python train.py --num_hidden_layers=13 --hidden_size=256 --n_experts=6 --experts_per_token=1 --d_expert=256 --d_shared_expert=512 --hidden_act="squared_relu" --normalize_top_k=false --routed_scale=2.45 --lr_router=0.000659 --norm="rmsnorm" --beta1=0.95 --batch_tokens=131072 --max_steps=3804 --dataset="wikipedia_en"
Below are experts of layer 7 (counted from 0) of a mixture-of-experts language model. Rows are named router (the router's row for the expert), up (a neuron's input weights, with its number), down (a neuron's output weights, with its number) and show model dimensions 0-255. Each number is 200 + 20 x the weight over its row's rms, rounded and kept within 0 to 999.
Before each expert's rows: "gets" lists some tokens that make up at least twice as much of what it gets as of all text; "comes before" lists some tokens at least twice as common just after its tokens as in all text. This comes from a sample of Wikipedia text that the model never trained on. Tokens count by the router's weight.

# expert 3
gets: " |", "-", ":", "|", ";", " ("
comes before: ":", "-", " ", " 1", " 0", " 2"
router,193,197,228,215,145,201,193,195,209,184,236,197,199,210,207,202,228,223,174,208,230,205,198,203,195,207,185,199,195,241,241,183,188,199,216,203,214,192,188,229,194,179,179,167,216,185,233,198,202,198,232,225,197,224,186,214,182,202,219,194,185,253,209,225,202,211,208,223,203,168,209,191,203,189,190,176,170,169,215,214,196,207,182,205,234,195,205,181,188,212,221,215,241,213,156,166,177,193,190,216,181,210,200,209,180,219,194,195,212,164,190,211,221,210,200,215,215,188,204,234,216,213,162,225,174,228,188,223,164,199,179,213,184,180,156,209,211,210,225,168,210,208,231,217,152,234,222,203,166,179,178,214,215,192,199,249,228,191,195,186,199,227,217,168,202,188,170,208,232,218,206,169,196,184,171,177,208,190,227,203,198,194,212,224,226,181,194,211,220,160,222,183,196,197,182,211,198,193,207,189,203,224,196,179,215,218,234,195,210,162,253,224,191,226,196,230,195,188,205,199,236,190,165,203,197,221,255,197,187,204,191,172,221,218,197,184,199,202,192,220,167,196,216,172,200,202,198,202,200,204,223,216,218,201,221,185
up0,228,240,212,170,211,209,180,203,214,193,234,195,196,209,191,192,196,188,214,174,244,171,215,200,181,203,229,210,194,202,225,182,189,196,173,205,223,208,183,201,174,187,212,170,200,180,154,237,174,167,212,183,184,232,201,180,199,170,218,231,172,183,203,184,213,212,190,238,198,187,219,220,163,215,187,213,171,212,225,179,201,208,207,233,187,197,166,180,197,227,207,216,212,184,221,227,206,179,212,227,197,208,187,202,220,186,214,211,216,185,241,218,222,206,153,202,212,206,238,170,186,245,198,201,223,202,200,216,205,187,202,195,241,194,155,172,191,202,176,185,189,250,243,213,198,223,195,202,200,253,184,216,219,167,181,204,180,179,217,230,223,213,204,203,179,200,202,213,187,195,261,186,179,181,193,217,199,201,215,183,214,180,202,214,234,186,201,223,178,169,201,189,178,183,202,212,208,171,174,214,196,179,203,177,190,210,200,210,188,178,218,201,207,223,203,208,237,231,209,194,206,234,153,192,169,190,203,191,201,232,238,198,211,208,239,182,184,186,190,205,181,194,197,213,223,198,185,208,193,183,205,188,204,177,189,213
down0,218,208,232,228,221,188,228,208,190,190,192,207,212,194,208,202,203,185,183,223,242,202,192,234,206,180,153,177,195,232,214,208,213,183,200,207,203,168,230,227,199,205,177,211,244,217,161,172,221,191,204,205,199,235,201,209,216,215,235,234,195,205,195,187,241,185,178,194,218,193,209,217,214,162,208,214,227,190,155,232,188,210,188,177,216,220,218,171,192,211,203,220,201,182,242,191,209,241,201,189,198,191,201,201,202,217,192,189,221,188,173,229,190,221,155,209,212,223,206,209,183,195,218,197,203,176,215,204,194,203,226,187,201,199,231,242,211,212,199,208,163,205,171,170,183,202,204,180,188,198,218,185,207,198,235,229,203,186,212,172,174,225,180,219,183,191,215,197,194,195,146,216,185,201,199,198,186,206,179,177,209,191,126,183,225,208,203,199,182,216,175,220,220,214,223,195,227,192,220,186,226,224,199,202,191,222,185,207,228,165,207,204,148,232,170,153,193,234,206,183,211,184,223,184,174,185,205,197,208,207,182,220,196,180,220,211,209,229,210,217,197,194,223,236,200,221,215,182,209,195,225,183,217,180,206,194

# expert 0
gets: "\n", ".", " in", "==", " In", "In"
comes before: "\n", "|", "==", " The", "The", "==="
router,206,180,195,194,235,191,210,198,186,195,167,206,184,177,188,204,179,170,238,214,225,197,251,202,214,195,196,186,223,163,176,188,194,196,191,197,224,177,197,222,187,180,205,198,212,178,191,211,193,224,164,174,202,181,237,169,169,173,178,178,196,169,186,206,221,206,207,191,215,211,211,194,190,212,184,181,212,192,177,190,224,182,242,193,170,198,215,224,212,171,183,191,194,209,185,205,184,178,217,192,187,188,202,211,216,194,205,225,197,204,229,186,182,199,213,221,176,193,206,225,215,176,186,201,191,185,196,199,228,210,216,174,208,187,206,194,186,199,190,201,224,197,153,235,242,211,216,199,194,175,211,202,188,228,189,181,194,215,189,217,185,196,144,213,181,212,193,185,140,211,209,188,235,197,202,231,138,172,197,178,254,193,176,221,200,199,194,200,209,245,198,182,199,180,196,199,162,221,183,184,200,185,214,171,197,166,202,210,203,229,219,146,234,220,159,181,181,197,216,198,170,211,186,224,194,237,206,160,218,205,200,197,204,179,208,204,210,224,190,201,249,209,203,181,203,189,195,175,244,200,196,201,217,192,179,214
up0,172,231,219,206,222,182,197,202,209,160,254,194,168,192,204,187,233,214,207,227,209,204,237,161,184,196,182,213,212,193,198,184,211,198,238,200,224,194,196,240,195,199,217,169,187,184,166,200,169,179,238,215,173,191,219,176,213,199,206,210,218,206,196,205,188,204,180,194,187,206,237,221,195,212,211,168,203,233,206,205,164,162,208,197,210,189,203,197,190,179,199,214,200,207,195,215,180,168,203,182,164,209,216,191,211,210,188,169,165,191,183,229,211,183,232,220,211,218,234,243,218,190,225,207,238,179,155,189,179,187,207,184,230,202,183,226,216,222,202,196,244,188,193,223,226,199,226,170,204,227,195,198,173,198,216,179,191,213,160,221,177,214,191,180,187,175,233,204,178,189,205,182,202,235,191,213,212,192,187,210,241,216,216,193,207,196,182,209,201,164,216,199,250,212,211,175,184,174,229,195,201,220,174,214,238,211,183,205,197,243,203,176,209,156,225,177,220,189,216,170,204,198,190,187,209,208,216,213,197,211,208,202,217,229,184,157,213,195,190,197,182,216,212,193,226,210,183,169,195,186,225,199,194,170,190,196
down0,208,158,185,195,191,212,195,175,188,244,196,128,180,220,157,197,172,195,189,249,190,209,237,161,226,210,195,231,185,179,192,220,223,190,189,191,194,205,194,194,226,178,220,205,226,190,180,178,196,213,217,181,204,195,212,186,205,192,190,201,155,208,201,200,182,200,191,200,196,193,180,187,206,220,210,178,213,199,203,209,198,211,188,206,201,210,214,187,177,183,201,166,163,218,183,186,189,213,214,222,203,192,203,221,180,198,201,202,207,210,229,191,209,194,215,179,199,177,223,164,183,212,180,194,219,159,219,242,178,216,210,200,178,192,159,196,194,168,170,196,209,205,179,195,224,210,221,215,194,172,168,214,187,173,212,172,154,200,221,186,218,192,217,188,177,211,139,213,173,159,202,224,182,207,201,209,216,187,206,215,202,212,196,197,192,206,163,193,238,205,198,164,174,205,162,193,227,224,251,198,180,224,208,227,176,204,200,192,173,213,236,229,220,198,198,214,178,197,205,249,180,195,196,214,218,188,209,188,175,189,193,160,202,164,208,204,186,191,224,202,196,192,173,202,156,194,211,197,170,221,212,177,198,186,196,177

# expert 1
gets: " the", " a", "s", " of", " with", " his"
comes before: " the", " of", " to", " a", " that", " his"
router,182,233,182,239,190,185,214,185,193,204,223,182,200,192,187,220,203,175,193,175,194,202,203,204,216,212,192,234,191,194,203,213,215,206,216,184,173,190,190,164,163,219,194,206,210,216,202,210,204,196,184,216,200,215,171,210,231,204,211,224,190,195,204,196,232,180,185,231,215,204,172,224,199,187,242,202,197,202,218,213,213,222,225,179,234,187,201,227,178,230,195,223,203,181,238,222,208,214,193,186,188,228,227,161,207,216,203,191,212,216,175,193,176,165,197,176,192,225,206,201,214,236,222,220,206,173,229,179,195,232,192,202,205,225,221,228,202,194,183,199,157,227,231,159,217,140,199,192,193,246,215,214,224,195,195,182,172,181,211,198,207,212,210,204,205,185,221,210,176,167,183,193,190,183,222,213,223,223,200,254,234,197,182,200,195,211,212,206,200,208,200,214,199,145,223,164,261,201,186,199,194,196,193,236,189,205,183,181,208,196,190,233,215,189,190,185,159,164,174,179,189,187,209,199,190,177,186,196,185,201,224,224,190,196,172,221,209,211,208,214,218,172,226,236,227,194,209,222,174,191,212,227,158,213,195,222
up0,188,219,192,208,202,207,208,157,208,185,200,160,197,184,181,170,208,256,202,197,212,246,222,227,225,233,199,171,180,219,179,191,206,202,225,204,202,214,202,225,145,207,218,184,165,196,201,188,212,196,167,221,206,228,178,182,189,215,176,199,188,173,238,175,174,195,194,240,178,194,215,214,225,202,203,185,185,195,208,204,209,240,195,218,222,173,189,215,183,176,209,185,192,177,181,199,185,188,215,194,197,224,221,209,166,194,188,172,220,203,198,188,165,186,208,219,193,167,186,216,209,225,226,214,208,199,181,192,197,208,172,220,212,198,206,203,189,208,174,192,207,199,171,167,199,199,205,176,197,205,169,204,240,186,171,222,188,217,201,195,199,204,237,184,221,249,245,214,201,179,178,203,137,201,199,186,216,200,200,198,199,181,192,234,253,168,212,215,195,192,183,198,219,197,229,189,216,203,220,218,171,189,221,185,194,195,197,163,208,216,217,201,255,176,179,204,188,210,212,190,216,201,198,217,210,199,212,194,191,198,190,190,182,230,176,191,219,185,173,213,177,187,193,208,224,196,174,242,214,233,224,177,192,193,190,253
down0,174,206,205,220,183,214,198,200,176,232,174,206,204,189,215,216,180,238,197,172,179,237,188,146,220,198,210,217,175,197,225,186,212,236,205,178,205,199,211,214,223,247,172,211,195,209,214,193,207,186,222,197,201,188,200,196,204,183,215,234,215,208,169,197,215,239,202,212,184,171,191,203,194,179,199,183,204,176,204,173,196,241,154,167,187,210,198,197,183,211,217,208,198,152,190,189,182,176,226,210,166,207,238,193,191,210,189,181,236,235,199,188,201,170,210,182,215,191,178,213,210,189,203,220,188,167,166,231,197,179,190,213,178,215,202,200,220,174,185,224,214,171,188,223,183,195,207,238,194,205,195,199,222,175,194,216,211,214,219,162,219,170,189,181,216,252,191,211,196,191,174,237,193,178,199,227,229,210,214,193,212,193,213,221,224,211,195,231,209,210,193,218,226,231,183,201,184,159,210,194,204,188,214,210,162,204,214,204,233,213,178,181,226,220,225,194,197,195,185,199,212,210,172,224,211,209,200,206,190,198,205,189,188,242,221,188,172,170,196,229,184,196,250,202,221,230,200,191,242,206,251,208,226,191,201,227